config.toml
n_layer = 8
d_model = 384
n_experts = 128
experts_per_token = 6
activation = "tanh_gelu"
normalize_top_k = true
routed_scale = 1.0
init_std_router = 0.00743
lr_router = 0.000218
vocab_size = 50257
norm = "layernorm"
tie_embeddings = true
beta1 = 0.9
batch_tokens = [16384, 32768]
seq_len = 512
Below are experts of layer 4 (counted from 0) of a mixture-of-experts language model. Rows are named router (the router's row for the expert), up (a neuron's input weights, with its number), down (a neuron's output weights, with its number) and show model dimensions 0-31. Each number is 128 + 24 x the weight over its row's rms, rounded and kept within 0 to 255. Numbers have three digits each.
After each expert's rows: "raises" lists some tokens whose logits its average output raises strongly, later layers aside. This comes from a sample of Wikipedia text that the model never trained on.

# expert 92
router:160091151122113105123118107118170130145125133091138114128144134167091100125118156122119129147100
up0:179107158128127076137116120154127116108151118100144138133116122097117094119127147134145140144088
down0:170112123120103128131132151124157131129168125160142123150108119158119122164136163077128104097144
up1:138146095151151143164130113144171147132134140149086094135140102143178115144129162175157133104126
down1:113088109115128125126123171104112174105083107166117099096134127086155156094148138103141158103114
up2:110161120105122131180078135127113121110093124106145147145127123114155126147140092169068132181146
down2:165124124105117128121126148166104128093150121149088133117124149123125125168142162150118113122148
raises: "arma", "ă", "sen", "ney"

# expert 42
router:135116133142129102110112130094168136127095104065140168119109147161119115149138141127128108132167
up0:144117091073089104121143118110141137114141149105151132113135118144132129140097128105128105101148
down0:127154171138128157158104097130126113142115086136115098179091104109122133125135139109151124153138
up1:116149109121132138131150108078211131150164134123192163124113127176136122118120138149067099125137
down1:132103142114097122150155148129124147142150154124111136134091155137138094156110146083156157105148
up2:169119089109111104145145091119123132125130061110133152117145124141140159136113119110153120158153
down2:118124149115126150126101085115117106121143105119116123136091109096138127121103123148152110173144
raises: "26", "25", "24", "23", "22", "21"

# expert 105
router:135127166129115107139103132096155169153106146121110128146122095122121111101135136151124119149124
up0:159072113107070134177158137122107156147123122141069143126110128147109126129121113131118132098117
down0:113103150143177141167123120144092113095125128179116107117132106112129109135136140114130137136152
up1:171105128133081153173181133130139138117115151135089143136115125150152111110135123162123160087130
down1:144114135131193144104128141125090127108135127200137152110129121110143112147113184122103151119122
up2:128169138118123126145144144118122078122110129124150119124126128146156167118131110129119069120119
down2:121129138123106126167094195151125114146169100142114104132109099121114123140164154135134139145150
raises: " one", " ", " later", " published", " time", " a"

# expert 50
router:164114076141111161126114100111159096140108132072108168113145150136121138138140135167137145101129
up0:139151084134150131110131146103145137141125096128117152139108161115118117118103118158152093127146
down0:132122126111145139121089151099113124115164120161129150125162117087151113142124096123124135115135
up1:201132088142085145159128114096131152143133125060135194136150155102151153133146122144147134101121
down1:136136125098117165143179104181102094185101132115114134138135161092136102100094075111124091137119
up2:126149093139083122101147102103126130123110144118132156140146128125179130130117124141147146119155
down2:121139140120153095107120131107097113148120152127124042117155120091122126154151117132163157121103
raises: "\n", "No", "The", "V", "N", "French"

# expert 66
router:142140135140076152133112120122139131141120116109140143119088154139102124115130133143133118104134
up0:135161113132076159096135106097116164140070155128138152104128115140113133109144121117104139111117
down0:159139115123140116120074124119114163117105147117123092128123096136133119128122139138187144119115
up1:115148100156124114108111111077128128145139114105124138107097111132127076128141140181097125147149
down1:125117156108158140109132138108164107114130150138100109139117145184128179094102112102160090115105
up2:123085186184111138127133125104123167106115099118112119108111124142140083129144128113145130191159
down2:124101139118148114135124152112157104154169097133143132120118111138117115162144128111154112144124
raises: "N", "==", "Sc", "The", "===", "L"

# expert 56
router:142137140123122092156110120145142115138085128071139135135112111088115129145112161124102135101163
up0:140111116095082157201090094143126139103105115123139147174095148129166105154105109088142099096143
down0:140124164104136143119152104111103093116118120082112106128133094119081185143120175105127174141107
up1:195068144127119155102129125091145123122108134123129116112096123140105104166138147096089149152110
down1:132159147119157152119098143119113088132120175159089103133130106090106152147146147151101154143132
up2:114153111140120115127122124104079130127080134073147114150122165148112162152192137130165144167153
down2:097124167105147133171089112103134136139104120133150097134131130120124099136138111081113149105148
raises: "ect", "emb", "-shaped", "ior", "ature", "ial"

# expert 119
router:126165123146123105129125104111143135140118119104101143115155136111091137114140112145090124162159
up0:121190086125139084120157107121146128140123164152128189088151113132111148149141129182096166144143
down0:143146168142100135149125119102123157104064153079157106128128139153149100124158135107151113114113
up1:143133106085073110132171115140128127119124137128054164080169154074109137163115100139186119087143
down1:093132144121090106130112159140111155109094152100129124152114162107142094118118104135142099104160
up2:091121099128129103119136095150136161137133104148105139119118188134123111133119152146124105137095
down2:124091131121148107186120123122101105160171096108171143137128136083110119082152116080108143133136
raises: " —", "”", " Other", " Career"

# expert 40
router:141097090145078122120158133092129189136112127121137126115125124093084136116101116136092140115131
up0:120103121123126122123145168156117160130139135114125128132112117149101143146127113092106157118147
down0:115114145167134102134142144147156139167105119087120069134094097143116123110125122119160123130123
up1:105141092100146109100106088124127125132160113137119122104146149117117146135081095096140110126095
down1:119114137112139153112093144140131142123086111110093107119119115146157128126142175152174152125132
up2:100176136122080106183108166088111146102110144125164174110118107101127130156123115128125153093096
down2:144122136102100137106087134104105097105161171142129155100120128173115089180177172157127173157086
raises: "\n", " long", " last"

# expert 35
router:155134114193110144138138113136135182137114083102136110095113124146100177156161173109098133133140
up0:118143147168102154163091107121146142126124092157112150154116115107085137117130171111096149111117
down0:111136138132161158130089141132122073151119153151152131149127139128176123105150074113137141108153
up1:158138116143132136101120088135179090128118121127110118136115129125122161140136153152151110147114
down1:102109132094113083150095158119114134103112121118109096104123157104169115151124139156132138145183
up2:174180095139106132080134120163170148118113158123104114127110137088187155151135125105123105127128
down2:150118090137158128153116131130102105088154133136111153125135100138089115145153144136103123118126
raises: " it", " the", " all", " some", " these"

# expert 9
router:133150136133110112113118087119171175140120121089128172128130165171119122150153149150103089103141
up0:127144153122118097087114116114227117079123127098115164142120097116136116125139159165127096123149
down0:118104104118114133114093122118097131144125164121126153130113169116095130135112121115103113110137
up1:117158140157134156160138133130110165104122187117100125125153111076100147126102102116131107109149
down1:115121113145143119125155107133106111136117151138112092113156114176162149095140147110091132125157
up2:112158138118112172147161157150099127124114119125145164109116156155127094128125125145063145083137
down2:103152111165114152125135115204103124131151137118135143087133117126132137163103139113103130127158
raises: "31", "29", "34", "79", "28", "58"

# expert 55
router:135097170149080132117138115097154146143104122109145150147131119110100184160155146130132131108155
up0:140083164151099117105157109108172184145187139117151104135126147107120148123142138131121105158107
down0:076141142121124134110124106101152138129158109184140168119150117118134104113142084121068092106117
up1:111099114097134098097133101124200106136142122086142128108094134115168168123106128138088125149107
down1:152119133114112155097100135115142111147125094090156180150102096132110092093086111094114080157121
up2:126120127107083121120125129154105089137174127123106108137175117111136114164150108113120139088132
down2:117080128133148117147133170145070122123136114126130105112097108146137109114131114153148115116144
raises: " —", " For", " After"

# expert 88
router:153118138160098155159155111135160123140124122130100155108128149129147135130135141117113157122110
up0:173145114121084129171167081159125121133127108154086141120144164117113152135057152060145129118093
down0:115099150110078098167121184150073132119120165103101094146102134130118140105145116134116153100126
up1:164142138135103112112115114112110188123111107121116166141128090172119081120169133174148125145184
down1:136094110136139104114102153109124149154128156156089137122161125082117185101112087161091135086125
up2:150115119170136144132104093111141108141125147134116151098144138131176163115096098143141132108090
down2:115109109140143070128120148114123116096147106112137169137150112108093136129161101149101123086119
raises: " a", " the", " his", " an", " most", " their"

# expert 123
router:146135133166150100157136131120163152127089131095116171069146122125099157158118118134138091154178
up0:139127125164143131136158145120105166113084124112188124094137116126123099159079148175127101088113
down0:098105102138124139123102124181157108136124102114099142088127138123132179144176142112133125130150
up1:164133126107133124085118095150125114114164128117158138185130142148124132083122159107142109143133
down1:110159153158119141138151141118104149133127111099095145177126114082134127079128139137108122136149
up2:118198144099132120117183148088142082134105127146095140105172127119102140156136100143120120162122
down2:132087107129143140112117122101121121138098147155128110137150095118156065103140108104174113103113
raises: " that", " enough", " him"

# expert 87
router:139133139150142135174140130112136103120116132122092133114144115133137174130130130153109106102164
up0:106116157157126093116151140135135131126116111132136105128125124110138158157113134073140127120131
down0:138144120093137152122147136119130162127118155159165146160152127143121122091117094134156171134147
up1:156138115120115166178114129143130142110128142150115131130101145133158141121112108126151148089151
down1:099140107132135126091133125142126158182111125119142109138126126081116131109114087138117179114101
up2:109143129148146123145156151119138116097101157139106139154157114131151147110118100165111107117159
down2:135141136145131115099125098153147157156137097126132102140113173113084075142117145115156120154103
raises: " years", " death", " For"

# expert 93
router:159097133156113140122164109137122187139121126116106161100153167174125099137114132147102125114120
up0:135100112111151152106157122121129129136122146063161115137127112145131119112160090145097100111129
down0:136119169150149138122104141127117116169142161104117106113143142155137163146122154137148124157136
up1:145197157087103125128145113124113122118099149131116209129139121148114103140110110139110117122111
down1:131154114107163169057153128154140151121164157152164121135098144116130129131108136121108149162143
up2:123128138113111147169153091105122150110140103100114175132125122155115110129143122161121166130133
down2:151101165125159138141127131130153104120153146117136093138121124139106115107143149146139177158166
raises: ".", " from", "pe", "8", "2", "7"

# expert 4
router:119114110166143113127125089099129129129093110105103165109131112115103124129139124150100149131172
up0:132164083142130137152176140120105137138098120129134088161122108128174163117127140127101133106154
down0:127121092100129129120148140142125091115158149141114120112122170118113142141120167096161092121109
up1:119111120117172108107120144142113114126138151150150109135111120141154153145087132151117102164133
down1:128122156143130068119121132120135066112113164131123142082090123134134125128173122127129129086131
up2:106105183134101107095149178102072149103105153129159124114134165112108110141164146089143142142125
down2:102139133131130129142070103070138099136173143150119087130154157108129094120155134113144151103139
raises: " ", " —", " beginning"

# expert 72
router:132120139155105115140102128113136155146106123085126126112148161148119124143118155145132091135141
up0:129146118121105130127121095113182127117167127110091141158123130131098080126145175081128116164143
down0:133151098137103087106137139116158137145162113124146145171150081167186092145150134127142123132140
up1:122127102133118089107112124154142128132098125052112170111141155119130126141135111143114123078176
down1:134157145151124141078082096161132156133120094151124127148095180092096084090089135152140146127087
up2:123158084149087072167117124163094132126107153114093158130132126119143123130115107163133114131131
down2:129159144159122111128099159136079182174141123137137111113128139099190131143079125117155142130110
raises: " U", " Country", " West"

# expert 90
router:167131135132137136102137093127150144126090124111107147127133160145099119115099138118124123156136
up0:133139131106105146118115121127069134183102126146161091128181157072109093157111077110142099125143
down0:158135130135139089089151106117108124089106087076133091086131122127105164145142093127132138143128
up1:106148135092112148166138146167146127107108137118158125140151124103181110130152108167131128091181
down1:088135167094083118118133064156144138152133135136114125154154101095124111129080098130139118136156
up2:162143127105139150100163083131096107108146173143136131132167161153155139101109140100118129136128
down2:100190134151154130086135083148125147147142101139109165109107155106117090119170118132130155153101
raises: " work", " he", " style", " play"

# expert 114
router:135114161156130129146127106118113156144113144084129137129152186165130103160116164177101136146107
up0:144106124110121109147125133076127114120131115079101133099157130131120139136129169121114177130112
down0:105101104119110065142107121125112093113138143127091139129129147137137096113144163170124126107156
up1:084110149117126141118115127114131134125103164153169089091144144127106107112166130172095110167137
down1:098065136160093120125135169123111102137177153124115147094119112079097101077129112145116149161122
up2:110147136123131160147129121181124106098104110089151127120143109058122114119120155132111104141117
down2:136156148148161149154098112095120140128142147111158134118133140111142102162160127104089137159149
raises: ").", ").\n\n", "ly"

# expert 76
router:207100142172128140151129101098124143128112141108129150118144123130140127132120138119115134119120
up0:160130129163159114180140113088106150136149129123127139119151094122162161118112132084116128120117
down0:154115105123144132116095120100141118124134149146118151165117136163099119103132125174140142089153
up1:159141089140116138150128124133075155121107133105134143139140140143131170170100112113151196110141
down1:099134152142156132100111142118127101139124119127187118167118142077120129167114121146163157099116
up2:165147122147101128130130176132114102148163129105151141121142116128123123161127092142165115116119
down2:129126121091140149110063129122118106128126144122136134151129143116134162122156119181163131127121
raises: " above", " on", " or", " the"

# expert 102
router:131117132161119122168127126145127104120098160108106144139136127164130146154104127139137144107152
up0:132127119188085130128106134101150117116123122134135128138159129091155157161077145089175117104126
down0:128104178179088124088117142124104114168103107177138151131127105093133134176097157117160125140108
up1:129162121137123112106107096163097119130155100116105120134153097144103116126084133138132130123137
down1:170133143109083112108137186145124161138124108113160147063143129117093138150127124132118114185133
up2:180154089153148108126105146151096142110126119133125123119157130171132139116100106123146123158137
down2:116125144122116145127095160130154163103093093118093127119160152080194106138158134137130151124119
raises: "hot", "wick", "ald", "hu", "urn"